Experts of a small language model.
Size: 12 layers, width 256, vocabulary 13053, 108M parameters.
Experts: 128 experts in each of 12 layers, 3 picks a token, a softmax router.
Below are experts of layer 7 (counted from 0) of a mixture-of-experts language model. Rows are named router (the router's row for the expert) and show model dimensions 128-255. Each number is 128 + 24 x the weight over its row's rms, rounded and kept within 0 to 255. Numbers have three digits each.
Before each expert's rows: a language model's description of what the expert responds to. This comes from a sample of Wikipedia text that the model never trained on.

# expert 60
It responds to: Month names after on or in within dates, and occupational word endings or nouns such as cartoon-ist, botan-ist, politician, professor.
router:120139118157143107091123083149143143118116152104150168105099116101148130092205140099094124123114156076144116149113135135122096141149155146113166178166097136128138146118156140136102130107091088150087124140126108106106139084141129101138145136129137083112132163109124145104112145079164080087135127134129161161135125115165195115153103115117091097128093147094102124104114129145114179124140

# expert 1
It responds to: Capitalized first pieces of Asian and other foreign names and places, often after country codes or table pipes, such as Ch, Kh, Qing.
router:128128157133135130123105127169111113131114092132090115156151093142115172122134145148139106144143132172142177079160119095142146110087152076165123118118120138074174083130099123124122108135114116111170134101160110142122143131076152085168130133117171152121135116148152121116130134126103154108141158119094105124118137111152127159117135106110098093129102161147158118124089143108145145131132

# expert 63
It responds to: Prepositions after motion or change verbs, mostly to, on, into, from, as in towed to, flown to, arrive at.
router:159105150151166154110100121133163138118140146181133165087106116134109132160139092135107116150160078092115143122102115156087142110133106142122161102144112137108131096134164128092105135098127118125132114135127118102126094077145156155122092164101151142118134118082090137091150091147117191141153113135162107167146165088128137153118161104102150100156127118094090147121132134169144099158109

# expert 40
It responds to: Digits and trailing zeros of large numbers, percent signs, and units or scale words after numbers, such as million, km, %, 400th, century.
router:104110109104104082139102138085115108163092129088078158165150178164129130106121149118117148146138139128155126163103149131146186114128124149108138116143093152083122139127150094119146161126109123172164145119131142162130143135108118089110150121165123114102153147134177111142145090147124109147102126091140133134154121165132165142142077099127149123140123099129153107124115111118107109129151

# expert 3
It responds to: Final suffix pieces that complete abstract nouns and adjectives, such as -ity, -ation, -ical, -ary, -ism, as in cler-ical, plen-ary.
router:100142149100150092155118107126110142154126132097150125121085122122155131133102148083126113136127133110097092143142147149119091129145140155119141121139101107143135138132127132141137155119110093104134106132166113104110122139121135153130157108121118120118130146154136180143150133139167125115155136090137151115096113154125177154116125127112131121117145086112117118180172159166133098137127

# expert 29
It responds to: Number pieces opening years or codes in tables (20 in 2015, 47 in 477), plus backslashes, bullets and non-Latin byte fragments.
router:130095129143136153114115116115082138134101122119122108142148114148155123114145093143169130121118123161128098168148168158129122115146144148163110148124133151114096149141121116135153116104141124131138171163126122151138131087122055117114129053115150149131121103130141120099146150130131086142122153147177189126104112109117137114128148119138140126160123080149152086157155142148081130141158

# expert 20
It responds to: Opening pieces of lowercase multi-piece words after articles or verbs, mostly prefixes such as con, dis, exp, un, dec, deb, e.g. un-exploded, deb-ris.
router:131111133146100165107150119116126093139117136083151092129159110133104095104134098145180157171090142092145138146137120116127145106096115054120096089146146105129152100164161134139118127179159105123156125111145135142175151145135076129134150123134115121123107124134097134170123139162118130130143142119144170092145145089087115155117132141085144098140077185168133123139081129090106149122115

# expert 54
It responds to: Middle pieces of proper names and genus names after an initial capital like P or C, such as P-io, C-ory-ogalops, B-aku.
router:104152140161118167170114077115090099141128129129103151124154123069143109122121110131117118120113106098115135082157126153144113147112118123078076093131097141089142168127119124137145098152121111112090144119124150108137150094099116154117159144164132168115147109116163155169162138111124108119143136125121119116116097118173176136145122121112114101147154082161167163103101129113108167160094

# expert 28
It responds to: Capitalized proper nouns for cities, states, compass words and brands, often in road or sports tables, such as Boston, North, SR, Toyota.
router:111123094101131118125125104137100122152111092119101131154117116119114113160144116159172115134126100155151101128146137127151123124125128133168079134117106157139139156108130133122127127125106128140092138191165130141077141128091088119112127104128137161114168109136163145112134114174131174107137169178140131108083098132114135119125149150141138160155157133146118132133112158133098163119126

# expert 27
It responds to: Pipe separators between numeric cells in sports and statistics tables, plus semicolons and arrows in lists of values, like 17 | 55.
router:170164096140121105114104144146120113089165117165136142154125153098123152156155161156136110094144141086095127113168112126162102099123154127179129131181101155102153120153149121130087126112127133186133141168131102122106107139132125141129104162107130144111161107105107118141148152087132133115086108086093126121156127161106112157161118108141099086157081159119133144134122112131146142145140

# expert 36
It responds to: Common nouns and adjectives for broad social or media domains after the or a, such as world, industry, society, military, player.
router:112134148094137117108148087094119166161084108125111135105125114099125116170151134145162136103110144113150109113112128127171138098132107151106086112173127112172150167125124136103160124123095114134103113147145133144102129151142132158146149146160144122111157137166162125142143074184153143112144133158156164142101106160117143128115113136137165154124121145090084157125165127088092130144136

# expert 18
It responds to: Commas, including ones fused with quotes or brackets, in lists and before clauses or asides, such as India, the… and which, they feared.
router:122091141141078122144160122165127140118087120159156156140136102133151161149080144146145140151154133095127121154100097112116130081191106154104135121159136084113166090109154176119123150170121131161081110103110123102117090143144120154097133162144110098108103123071111118115097091102121124160140077171113125143165141091127160132144150126143138145104085120176158128099107112170116105137134

# expert 48
It responds to: Words in sports match and season reports, such as the, team, won, scoring, rookie, pitcher, and pronouns naming the teams.
router:116085145132121110115174115127127140149137158141117144159123115128146142164083150111106097124141177107171102111114159127144165090104142111127142094151121106101133145130129146117112160114098110153107132136179089105113142140135148095178081155134111117123161109121133107140147103122120150121121156140111143120174179181108180073180110120100135126128108103108129153112102144177115164120108

# expert 44
It responds to: Periods ending sentences, abbreviations and bibliography names, including ")." and '".' and paragraph-ending period-plus-break before headings or He/The.
router:122150157151132101139137110136123136121091103170131132115135109146093145094114191124072134157100152092134112117120099163156123143123139123130128151143116092126072140134110170137152138149124130119137127149107107136123082150145123167134178152132128106128156089146126121164145139168161133135159113093135130121141149105151107103157122133120117134071117100116185119114148102166134077106150

# expert 10
It responds to: Word pieces inside LaTeX math and short abbreviations, such as left, right, frac, sum, min, and roman numerals like iii.
router:146117055141167164130120071124085084187092110106160123146144112125142169101137153133184166143155105100137138155138139129140152112078110089104083093153095137092091137143163135130120118132124134156135135131118129134144137130157179124130123113130134140141101111151126097158154161142110162122123144130126160107126133149111132197128149155117093099141095081155150137131112125138088144140146

# expert 19
It responds to: Subject pronouns, relative pronouns and auxiliaries that start a clause after a comma or period, such as he, who, which, had.
router:151132111114095133146163127101140064087095141154172196113161119111165139156138110108137144104126165130144126138120162170124103143131115122132118100169142114119176146113159122134139131096160142129134128137110102178158118157124144142168123141106123161108164182085105116106121136145090152128119152139122133115123159102122144117129132084144129106082084167164112138136138112126104111107143

# expert 0
It responds to: Uppercase letters and letter pairs inside acronyms, codes and abbreviations, often in tables or parentheses, such as CORFO, IBF, CD-ROM.
router:094125163124139116126156108128116139148110104127100165176102076101147148103124115092113139158135127091154172100120167110138112115133125148099133098116146092122179131139113171137156153156145086129133146113137156174103117153099142103165136130181137153097120066151158087141148135159125108085129141120124122132134103126133106141152132143129167104150103130082132096124108137132109139106166

# expert 35
It responds to: Numbers inside statistics tables such as totals, goals, points and chart positions, like 40, 37, −96, 62.
router:136120114132127093120088122157138105145108085080080108150142113154159135138136100086098092145150156134112154068146164120147106116142155115100124169168138124095131129128118096118120136129145134133160156165158112144091133140116141111181052114160158146117143111113128127092164151085106118117115119104094141117134112157120142131120131133122140107156113093098171142108116143132096148106127

# expert 23
It responds to: Pipe and semicolon separators in tables and race-result lists, plus clause conjunctions like and, but, while, although.
router:120095133121118095090151086116137174092132135146120171117114098093102150115157119101099139125138193104092086139130157158162150122113132159091089124150111125114191170116175152129117147158142119137143082153153115123119119157126136166133137137123120111105085172132149105138156083160143123111129129098089127102158151143121126151132176153154123110130145099106131120144132151090111146108152

# expert 46
It responds to: Standalone space tokens in tables and lists, usually before a year or day number, as in April 19, plus opening quotes and symbols.
router:102099168138148153090153122127089165115102120188103137140161105159111138111129127144134124130128161202144081138116152119142118126129144175169125130153112157111155138140145149137145131100142117110071115153104111151133112086084085164137104126054141162106123091152143108093130093165125108121097158156155127111155128104127140136171132110110145109102122142138144114121151155132156102160153

# expert 22
It responds to: Word-internal fragments in foreign names and places (ut, at, od, as in Tutak, Visakhapatnam, Novgorod), plus sentence-initial In, On, At, As.
router:159138117185147127127097126132121118094145114138121134151119110104150111076149099121130158109117092137162142087104135120110111073130141065113111128080112149159142153116141149147128128135130126129135149086143099129126142122125127129077146113157145149119136091141128124098093115142134058108125129107076120118145110133179094157140114189106153125130111096135162103139168130141133149134151

# expert 15
It responds to: Coordinate symbols, field labels and values in infobox-style lists and taxonomy boxes, such as °N, ″W, Coordinates, Died, Phylum, School district.
router:102120146143154141097167151092148129155163106076124126144178105141106118141123159098113107156148064150096097140155129112136125147147133131096139162165206146119146102148115091149168117121126107122139100118119090130101150113096152076142134139159157109123178138133152141147159110146168128124145091113128142166171128149132112157151121094103116094145116138143127127158164137129110124126103

# expert 62
It responds to: Final pipe plus line break ending a table row, and markdown separator lines like |---|---|, in sports, election and results tables.
router:100090103161171153083117113132116155158116127153113134102151088134121105131133138103157117120136140094125177113112144140147128141092110142102155155158136137144114131125136143102092135122152117140168131145136110152123119135133144120135095158143139132109129152167129118112148118141123110100086125092164150137141142164142170152096147181081109087157121125145149134155070174175073163138143

# expert 11
It responds to: Bare space tokens in wiki tables after a pipe or semicolon, usually before a number, as in sports statistics and results.
router:099105094149149130116123116143117174117108151098158128124157091140161143096108156101135093079149173159120107091164120155165145122109130121130111164167119109144161160145123135124147139130138112135106078150120084131078145097131147149142096132085150128122131119135122094100142114159106136104117135142101139111145114121158139130126146148096122126126104138109148170108102132096145132136129

# expert 14
It responds to: Middle pieces of Latinate words, often after ex, res or decap, e.g. decap-it-ated, cons-ens-ual, refer-end-ums, requ-ests; also sentence-initial However.
router:127133107167140189079129096171111107150109178130151101127096113140172120095126159126092122114145139137155141102121164127100130147128118097098127114135115099113066101136148147149104185099121136096099128108124139117125128117131132162144153132108093083131146172124098150146140157107147073127112128092087148108115136150123116141137110138161132087130129137114134149091126139119135136083137

# expert 2
It responds to: Prepositions like with, as, for, at, on opening a phrase after a verb, participle or comma, e.g. served as, merging into, carries with.
router:132089142141132156111103108094161117123114120174158155099078145128106109160112113145124142168144066166166097111090094119086152128131143118137148104164085130125195137148169147100131103149138164084116145146118136118097062160134179134086156100137125154126106110103112126101151136136137143160123104094150110103121119113141107121113136153088119145132165140108126143150150113137132092151114

# expert 13
It responds to: Word pieces inside names and rare words, right after an opening piece like Ch, W, T, such as arg, ap, amp.
router:141181103160126128160123115085111143143110124076108128120094101140143148105106123130107141103146118097148151131102134123114136104106104100115108097115107101119120174132173155162137126108147135128126110122134120080111166137115119114102119098130134116100149105101131144102155121136121125126126124098139110117163119149174129165149113154071137178124127158117119117192111133089108154149131

# expert 47
It responds to: Word-final or middle pieces of foreign names and technical words (Sanskrit, Nanotechnology, xanthopoecilus), plus research, theory, learning, journal.
router:162136124111122124142120097135097170111152102114158090154078105121115095140085159114156136156142146119164097102179153126119127086158164157118110111083114146117171168122121112139103111111138094145167138146123154131122113114091138117148109135137189124136154123179141152100131161173134168133135160151080124112110124146158176152105156163158148109112084093129094132119146149104119114142148

# expert 45
It responds to: Digits in model names, route numbers and codes like YJ-15, SH 266, plus closing quotes, braces and Greek letters.
router:123094131089149087110126111114088139116121098151134134137125120115109107109145106100092184113145151152115114148154172158137107128149139169142132149134146123144085147139086125152154148129169102180162129160138111167173120079139106128133142097121169136123115105125143118167130140110129103109132161125148131159077077131149132133134141147124169163146130082110130100096128119133081114132141

# expert 52
It responds to: Verb endings like -ed and credit words such as written, directed, designed, Preceded, Succeeded, usually before by, in film and book text.
router:088140093137120128108105095142109129105115141121116091095098076114131161121146149138138129126113136122177105127140120132118158154103148075115117162134136134125136165167139135146106151135161149201121148142104101164113139143116077143132101127099156116140141122139122155150144178169158131105134122143100151166143134125159118145097122106129133075120138081131162140079087149138157141095137

# expert 39
It responds to: Word pieces inside or completing everyday verbs and words after a prefix like un-, dis-, f-, such as out-rage, unf-air, dis-hed, unve-iled.
router:140111100163135140107144133106126113089086146144159089111103117120115124109125126077136141145097096048151168129073122164112146124133126136097102081143154113128099130135134161130105131146159189091131080170161133104167137154157150172158138111097110144156120123129116122173122143121100086113107123117176124132144095138105094143128132132140144119129119100132121103133097165127115145173150

# expert 12
It responds to: Opening lowercase pieces of words split into several tokens, plus abbreviations like v., pp, et, ibn, such as franch-ised, cert-ified, b-romide.
router:164113109100165124132104131113099150100116112111141146141126116132071141123152094170139142142149134177119126145128134139136131119148129142187115116132108130114140149138110132146148113091145106115135150135128116176161117098112112092109127108108152134112146115149143104138152093156124121140107189175144192127097117128113170115151160155118107104117135133150085115128109162105088114117160

# expert 34
It responds to: Middle syllable pieces with consonants like v, m, b, ph inside foreign names and places, such as Ávila, Malibu, Jubilees, Warszawy.
router:131112110117128141076138131141113169132179188106141103127104157166114142100151108114139118090112120094109154141087100140135134138111143107099132112127158132116098150150125140168101137131168110174104109109153127136118165148134069125151127089136101145126101086092134129153131163134137133153138142109123107142153071109149142141167151139137098177116098160114176132143126141157138144126133

# expert 61
It responds to: Given names and surnames in lists, infoboxes and headings, plus website domain starts after Website:, such as Jones, Singh, Henry.
router:129134097106182120126126154136100121199143112109111139152151118106082158088143113146124118131148120127143109121164086107121137177094117138182123152105121132169163150141092105131123105143097097134110099141152088135125139120072133120128146130127148147109140121152155164143119137109118140096113177148089119123130116100133093130111123128132100138106171161142110109114098168129108149149106

# expert 9
It responds to: Sentence-ending periods and copular or possessive verbs after there, it or a subject, especially in census and description text: there are, has, is.
router:138130100131105107088161147115154120136138094117150168123158130103151085127164134126061139173122100120115102129136093144155171133127116149105096128154140141182138130125123127126174136125144164133137098127114087148148089141103129123139146138128123109143096134132131119116161124148131106124148104121176136089121142112162099152140152092069150102086117139164099091102128094147124106096128

# expert 25
It responds to: Opening parentheses before abbreviations, years or counts, plus == section heading marks and en dashes in ranges.
router:107117100097158158141135161114132119105142132142170116138144081079087155113109115143107107147124165096131119136146125116188146105122132129101127138169131073127125119152148163122167134176135111128163129132120153138101150150160146142143133164137127159098141169167143105116153098143124123075119089147099150112165155106122107113078161185149134118083086173136103135072120118164117114126128

# expert 26
It responds to: Word pieces like ber, mer, if in rare names and words (bri-ber-y, Sie-ber), plus group adjectives such as Catholic, Christian, British, Union.
router:090155110129143130135154123077147132143123162098110123160096113136144159127138130124150182129105126126098150158132128129130115140134106129088106146141125135161139139162133139124100134172162134108108155091131126107141158175125133155132152138156112129107144111153147157111129123115093157088166145129070114107113101076114154136120153136149129118113146121116136116130152144078157120126086

# expert 24
It responds to: Closing parentheses, brackets, braces and quote marks ending a name, year or quotation, often followed by a line break or table bar.
router:128128123102138122101128107093105121085067119182131152135124137117109133127128140149102161133153140076108101152128078154178131128109158128088129141153126077121123148132160181147081152098148121167133099133107136140148116114146143153169098123143151111109093120135162119177150138108133117133155119098100086121156140153087134158155148131109154140140119140126148116149143158171109138127138

# expert 32
It responds to: Single capital or lowercase first letters after brackets, quotes or hyphens, beginning names or compounds, e.g. multi-d-isciplined, Nineteenth-C-entury, "B-artender".
router:117127098103140121121107136114130135145134136097131108146148107163128140140133120168150186108097108054125186174094144124145193113091068156132109111107147069127091093164176184141140137109117122114145109114082156159151120163138149084120177132162112086104083116156145098118146109150123126130149137115129120116120119134141110137116135113120163134107102122145118110135131148117098110117152

# expert 43
It responds to: Participles and predicate adjectives after was, is or be, often mid-word endings, such as known, established, disputed, important.
router:140131134094132076132115121116153113107055127152161121133150110111095124130077177154111133109140098127136094096120097160098152114131136105150093102124139126173151151124167134110119173144109164125114083122126124143164112139095142103152102128138124190146138110120123158113151166120097156134131126140149101164163149139142132093127119129087192118145127111158104153112125151141141150091109

# expert 7
It responds to: Line-start dashes, colons and field words in infoboxes and taxoboxes, plus place-name starters like New, San, Puerto; e.g. Family:, Coordinates.
router:097122160162121146112111118119127151146168172141103121155148095154122166152155168148112168134138085139113109147165159119120112119107153106101147102081098161145144089132131128115134148140146103093117103083131163125122160118114128109139109166154134136134134119140146142120133071144117115095136137130117116137126103099134097158130154091141133147146113125142156120127110179145176151085122

# expert 31
It responds to: First digits of years and day numbers in dates, after born, Born:, Founded: or an open parenthesis, such as 19, 18, 17.
router:121163106122140136144177124086132148150156124118107125115140120119130128108126134098069137112096130108083132175163161079113107121121108086104117139100151115151123115117139160146109126105163131113152088098108107137136130123129133146129137133158146135145118127105136125145101147117132105119131141120147139154140124089145080127133146118115131139080191094097139102110120119161147108122127

# expert 51
It responds to: Forms of be and auxiliaries in narrative sentences, like was renewed, had been extended, were abducted, plus first, also, initially.
router:135114176143124104137151124135134121154078100182168127108167121120146114134034106152124106122125101140131121098130092156150107115128092118122094128141119151112140151107179122156141161114124134127156086123131099126148110163138120104158109178107152152109094148089126150144122128161089116153101086139116119119149171171138154135138148104130160128114137131110142118126121126139110117100147

# expert 30
It responds to: Short vowel-consonant chunks inside words and foreign names, often right after d or D, such as div-ine, fisc-al, Gosp-el.
router:108140082134132157156104132087105132093120160099104116096129133139162113122140108098158157148090120148133186120116097153147144116097104114054118121152147119138120159126143153153107142119151125106082094119154146133144153129172141167160143150114085136100134115135102096158123117124133096108161127112121151120133116123173137130098136094106154111158119122161169126111100091102136118178139

# expert 58
It responds to: Double line breaks after sentence ends and the closing == of section headings, such as See also, Honours, Career, before a new paragraph.
router:100148132138123146121155133115172132166155067167090157125170112104081143097134114113121129146143161093117076135118145141126139127152159149115123076125125103150108122155115132113135111164112132140128123142133133114131158139109129114136093112137133123101121172123138131136104149135096122141123115113135112118124108088134105179141110107094141146126129131099147129081083149154121126126172

# expert 57
It responds to: Word starts and pieces of scientific, medical and chemical terms, such as medical, psych, drug, acet-yl, mole-cular, spinal c-ord.
router:098125115136147131097114115111105109164150161130154120105133162126105121150128145161177120140143109165129136136120122087141143141105132064156130115117103107172088121167152137111175152155125098155086175151100138143135109095134156139114122121150159072113143116127097139136150138112122123106129148139098170132145136159129155150093119159139111095151095157151129095152118158108140130145119

# expert 41
It responds to: Column header words in wiki tables and award lists, such as Year, Result, Votes, Candidate, Title, Award, Best.
router:114127139143118166117073133133116157112130100115121120169100111123156135118136083121151067167156169148118100122163152151126148122111125135122120155155096094092123143148155150146131168093094139142109166157138149126096125122131099154152142109157137095123146143143138127166104142162140143102113140128108149113095075188133141107092146158117114121171125074116109142095087138126127109107078

# expert 4
It responds to: Quantifier words like all, no, every, each, various, some, plus table headers and signed numbers (No., Count, −0.9) in election tables.
router:126128121157169094168156099091120136119105115128116108179148091112152104106185090108068098150176118143144135097098141168126172105087145099127094131149118121128152151126156121108123120110147119186142126132168110171147143145093131133169103142145110131117131107126144096094119101179132126148150140152130097101132102136125186100109111111087106098150100099113143079119080151126112152114114

# expert 5
It responds to: Common adjectives and determiners after a or the, such as new, same, some, several, main, short, full, original.
router:085194137120132125140150121129129124140101149058117086127135096160132114181127087113173134111125162156150116130111109124134165125115107143130118158150116151151166160119161145104134183093122115143085208070108132131150132139164118119126147177157116153103163125163155132119149126116129154142146123151115094145078137114113107110104115143134154078096141108138120167095129147108113097136095

# expert 38
It responds to: Pipe separators between cells inside table rows, especially header rows of sports drafts, results and election tables, e.g. Round | Pick.
router:089131127136109107123139130130123154103144139102132133164161105154132085122106113132088109125182159128077102125147138141132152107100127159122124142148112173106169116142151139157123167085166122143141133135123164080124127198153161122116072156150085133133128147106152116107107115137147173064121105101119080156126158130148093129161172088138103080141132147090146136146072129158068083128126

# expert 53
It responds to: First pieces of longer English words after the, a or to, like el in elite, ex, inv, prot, rev, fin.
router:140094114153118139178104107149142114122116118082121108150119088127090116118086134167167123115107126144148140138124107135106150094113120089099107105101130109134179098119124151082108104107148119105138111117127155193159165133114169097095161188152114110129120089152136125124135124119078140108110133145169120125123181107104132143113161129143128111068109139154114120123100119088098088122120

# expert 55
It responds to: Stems of common verbs and nouns after to, a or a short word piece, such as help, own, open, swear, guide.
router:108170117106143133145135102061129129151084085115101147092118135095100159182159118100161127101134106097158151114161130127112141125148101181095123100163121124139156165102115140123139142104106156145178159134123134121145122146139124153105137122117097158153160096136169187101157118123119145104110126153137123116114124128155159126102113170130136122158115100140096130114117160130127160149092

# expert 17
It responds to: Word-final pieces like y, ty, ky in names and words (Healthy, Teddy), plus early, late, mid, and possessive 's.
router:120132111122161088103126109096127083155125162179158107108129104149156130095160125106113143128171137071108110167133133156122093149139122182158137179073113140102098096164132140156107131130134122139103132112108146106130090132101159134134089106119151125108119137149152137092094115161115125111128141125114146143135123105090128139106109160126175136110097126159155113125107146124154120123144

# expert 59
It responds to: Accented letters and inner pieces of Czech, Polish, German, Scandinavian and Hungarian names, like š, ó, ü, sson, mann.
router:148092149130151108129145113111123139082143090148116135137146123101115135110114084106168174142135084175118126142128111113119097130151143147084079120083117131099077128084096157151114091141135112115165127133142134137175139113130153092144161129149115197118095104135118132092129160127096178117132129099127140131154158104114149125150159160160120168117101135133132099120157096118157142160140

# expert 49
It responds to: Prepositions and time conjunctions following a verb or participle, especially by after announced or led, plus after, during, from.
router:152137130165117132169105120107160129110144100197159141108082125142109106166141096135125126174125121105147121123100134114064111134158133105115138159140090118145199147137139141135132142138112148129099161145100122097098104163096128128114163092137109145121098153099122122108105122119177122132134087105098115132133125075097169122135163153109130111103106134106136139127099121146144068148123

# expert 8
It responds to: Capitalized or lowercase word-starting pieces of French, Italian and Spanish names and terms, e.g. Op-éra, trav-iata, Pé-riers, Cap-ri.
router:126138137136133120106092126126119131125145124104123095113130063102106121108123098142169151141113078112146154135110104137142130102119114136097082144106124112131136116128112130135145106141120101109092126095150164147137173122140098170153168098125107169110099128142113176169121101129124129133143154139107136114114107122146117173118180152124113196099128173132169117080102104138123138147122

# expert 56
It responds to: The preposition of (sometimes among, about, at, on) following a noun, as in House of Commons, member of, part of, within a week of.
router:104143154145142121121137121133188134142092107125124149165114114127136111082135121126099125165121117132152139121110131115097176143121155093150114111134103120159129169139156172117090166087128138114139117127120125179142110098116151163108144134165102148092110123090166126107135131138165135130114106132116078148125096124134113163147129146113129128141158136076136089135074106125132074134135

# expert 50
It responds to: Final nouns of institutions and things, such as House, Church, Museum, Airport, station, album, series, often after the or a possessive.
router:138150129088161128151118102110106140133109104110123162142112138081138138143134116143096113089146149116127102117106106152166094103151152170161115138137118145146153160134099125119156130099146108136142134152150123153113145100101163125095141130143151117115121141172167155148136114121177143124140183154158177135056108158130148158148126136125115119129169118159086122124113154118079149147123

# expert 33
It responds to: Lone consonant pieces beginning a word or its second part, like c in stair-cases, b in bare-bones, p, d, st.
router:125142122144119110088169164143141105120145120115174144106094162142108112159173138103134105126069146099122139153108120166151123122099151177131131123130121096109086119138175153154127139079135103127069098127151142155148165159158121178124143123127123113126179120120111104154141119142149101094147126098124109144169119135140138135102120094118120081110112139104177108150147152097119162163091

# expert 6
It responds to: Verbs of receiving, losing or causing after a subject pronoun or noun, plus due and because, such as lost, received, suffered.
router:135082140143132135125112106176116188095096115148078143149156106104120093154118114113106103145144125142118147150138182143155101112115131163123134143152107115132113149148137131128132148107145124143094087113132074119111148091133093146172114123131165155112172117156140136128139122143140104154133106141130169085154148136111114169165147144147154128171137095146138093141146157138099140125156

# expert 37
It responds to: Bare space tokens standing right before a number, after month names, in, season or Act, as in April 2024, season 3.
router:085117110124143114083169157129134140169106115134116155092151143126149145087142158116095087110149119121161133178099088090128145092122129113146109159083186140173140103167119160144111099093141106071138090113132127132113114157130119163165123146118131127141092139157111090143111081143126148089156119150149101108153154162135102114138120114108143131065175168125112115113092109126170096115118

# expert 42
It responds to: Country names and three-letter country codes after athlete names in sports result tables, such as Germany, USA, FRA, United Arab Emirates.
router:102104132156140110152131103112108122099174075127122156164158097156147156094135138124132125149144139172113114063144190104169121117130157144101126163166084120101168168137116150137112136134120121145093138158137127147117144135103147123126087134147140165100154085164145116116130092154158145080113124164089131133153131146129118123124152127161118123152119141098133127122120107129146134126070

# expert 21
It responds to: Second two-digit half of years and number ranges after 19, 20 or 18, often in tables and date ranges: 19-56, 2020–20-21.
router:132119178167133123163128108115082137107112110118105158148103090129143122132147117110112122170137125163125109138095145160165112104144108170124200152156108089120150113156138150151126160158169109110118123136111093136127161125129155165164096156140153145105138133106129094133135162116137109164135142142149128158123107138126134102152156150116153082183101095101123123133099166147083168120141